python train.py --n_layer=14 --d_model=384 --n_experts=64 --experts_per_token=6 --d_expert=64 --d_shared_expert=0 --activation="squared_relu" --moe_layers=[0, 1, 2, 3, 4, 5, 6, 7, 8, 9, 10, 11, 12, 13] --router_score="softmax" --normalize_top_k=true --routed_scale=1.0 --balance_loss=0.00611 --balance_bias=false --router_bias=true --n_groups=4 --groups_per_token=2 --init_std_router=0.00652 --lr_router=0.000286 --vocab_size=8192 --norm="rmsnorm" --norm_eps=1e-06 --tie_embeddings=false --optimizer="soap_variant" --lr=0.0013 --beta1=0.95 --beta2=0.95 --batch_tokens=[16384, 32768, 49152] --seq_len=1024 --train_tokens=335000000 --steps=10398 --dataset="wikipedia_en"
Below are experts of layer 6 (counted from 0) of a mixture-of-experts language model. Rows are named router (the router's row for the expert), up (a neuron's input weights, with its number) and show model dimensions 256-383. Each number is 500 + 50 x the weight over its row's rms, rounded and kept within 0 to 999. Numbers have three digits each.
After each expert's rows: "comes after" lists some tokens at least twice as common just before its tokens as in all text. This comes from a sample of Wikipedia text that the model never trained on. Tokens count by the router's weight.

# expert 25
router:601424530542570545521484407493455441526504490553559502533543513514439558579448543443462568402530509460524515545574503506434439445500520521340558592475549542465526460516478543480460536591513486419535435479524537489526434489477548534526552554453507490430506485458484436494417574504557533495538504473491592438510484426521556550548479531497540531441510426437487428478496493476490459527493
up0:500488421514519438529521597479366447527546528556573443423528576464468532538521403520556486510462532394524562485513433523567442393463555528455506446487497482482439489538498473444457561445526522503534464473449576561514556491423532522487454508439503450547500481485476533394509579448558594559556584558443509514575386485477516526528444511555551440531465431464573543473517490560393603446542
comes after: " a", " the", " an", " his", " and", "al"

# expert 15
router:568503454482450463520456560465486525542590476485503444409566466521488485501453522526457587536521408507533492501412568517495517416566464497534526456469558476534580579422479498434504447489428534455445546520498512462529529551481459553520530549451533478445395530457470560507539503505550552459477418528413541477463492464534419516397476458380467525519545494473476475423497613595493456474505
up0:530525601457537528425470638402498481515544421470498524508492498577422550469586530592495375428569539542580631531584437447477471477527521440472541437480497532476503508530520517563468573529434450523447548518507429440603532475548524456457453477557450576431468474536481515456546504566531515508513441514486485443487544461466509482501478497572513538467483538512538454418416571500477458452504
comes after: ",", ".", "\"", "s", " that", " /"

# expert 34
router:569466537502466528444486561454479479491560422518474454487543592442467515542484583561439541617482432388501467538379551509524371568456568563409564611431509513538434519492516432586495451553490479556593466457535545458429609539447522510482504544472399516500542484533509607515567479540474442589556476437477535440380489475505499535494474451503505534563459565496433514482540456532502491410450
up0:586405470512549455582455557447528486425498548528505464564577454600506472531435443505579514527562620501498566478394568517527513450445485421427523476534483369501492524554480503579454542520477501527536519631480432529592525560558502496443504516431521535481494372573553597503571504537440533528508491486473510487521521530545538472450483473475512552488563586458518425541492544573520491508481
comes after: "=", "\n\n", " =", "–", "|", " was"

# expert 62
router:539521508519497554446535486478551458570548483524475477540525447555471567487397548486483541560478490521523441525511553539576495548540515606432453543467558406543488548496433422435484625510558532483443513461409603512466561516506621475543528369489458483511579513595537573588468422569444424516474460560514511458459511450518453553592494464493532424526387481501467463547510514518475545500460
up0:478485463478480566420474437448394529476514520477514452479504446536479553551457532639531506588469470443472577443484504495462549526461463484381503542599524383522544524466527441544523545477485526513467473414460414540516468571513533496352568379510490509520542587444533526554481504557554550550517489516520488496485492450502472484544547504487456455438583513541464404531476429535502498508505
comes after: ".", "=", " =", ")", "\"", " It"

# expert 53
router:556510415475437560583433568585482487449530534613577455537468444408457479540500434445575481444446547575385422517532448482540523469494517483487454500532423488551442470449488543555448489479475382575494535483477502430471513486415387476537423587479511577528554483442430465495560443508576567546510516488491563544446548440568491573422463517510568561564557541426457487495514537511495465446490
up0:528497517504454469505550539538585444463419513503385479518506541465490463452473510497532437631494554490452530511424575480548519503497481424546464517439522473459465499559496588413521558540514518540457458563514445464537505522450373462603471594475562452421513475388555487356589413527444567463392516378530483552505583474530555467516511450500442445536576515539438498442511516463428521543492
comes after: " with", " of", ".", " for", " as", " is"

# expert 51
router:443596534461504483534543523570435431574569503543589435460394451431430436563432434460490515506496453461478470429570545473437527499542545493515561471559410468577517472506445567552419470514479449468536452508464515476470598437578531531548452509570552489568539544482476493590544442487537488553544510459503615556555540454518436548498526468554467515509457549457507465535401536447488497488485
up0:511544556631589521485529458485441568513533516556484460497518550487444448486453476491532425500470491443453524429466552442566457524545594443424468494386361513514466491462492479480429465551514498483585502542497570466443599488573465566419437637566565628460528491419512517521494483540579463484511459484511453551570510506512586468470501473470527446515514459560426461440513498584558501527468
comes after: " |", ";", "|", "–", " December", " June"

# expert 63
router:544583406512492553589378550530558515509557522520493432510526372476512508489554573432575391525454542446509429484544544483555556512492403542507548485533554439573477483479569479555479437442485396543571461500438473492542479459486429571464533579441511589550440499453424485526481524465494561472530542503555516572532567494451524542426459437509521429545555575431455581480541438518538494426524
up0:575435512405470480528535451419578464501434585523429500437480471479545460399517455377485586546513516461474397405495541448555428500515497512515542471418553516544583481478536474559492377534527491537516487551479495544450465501542474505535439478508504543488437440490534480544519574649460577465452555471564482512567450463612433521503413497495559478572412524555534558427479595536573525478502
comes after: " of", " in", "'", " to", " for", " as"

# expert 48
router:548552539336524468502449534548388503574551553552519463481415511451569483517442523498507584400522473596579454567532519436508546400567619492533598463519470600477444584502471522510514452491463517491505506498457428451435455439512566496525449467564537443524557495583516435547450506523569476614597514481607479414498540434490503463595599479511435474495484500481530501523434545470526426499446
up0:578486507478476539482475439469521517560600488661460478494544542492556475467530468557510554467569606482558524564476471462516527428496492532443576447502514481535472477597552508572541541564491442507405525403440454464529500481537565504494462481449549535468529548612459407358441525502486434509514452429510485572509482484668474473540496553416554419502524457476541521428435478507516527418493
comes after: " |", ";", "|", "t", "th", ":"

# expert 1
router:509451603545480488529514548442544521551545488484476500510553496482429505438517453435542468489428626592490466554543576466476518566464464488470486464423524523476538480522462502411611379439504538549514530404529407492496536457468568536582491443426588515508493443600503522508589538587422470497513547569467441442451491406479456485580452488589434542519511522463481596488461451464477577508467
up0:548581481528486512569473540480516406494444498473499571617436490430535635526472560449432462448451506490491505562492528494496526546616535532486558478465533517504522483458552427580619497518453501447421441599561543476590448497500539509583560379412612492506532399492589511448516549578548464438539475491520485484496504390551520476514508560428543521477538354471473472526499497489531547570455
comes after: " |", ")", ".", "|", "=", "\n"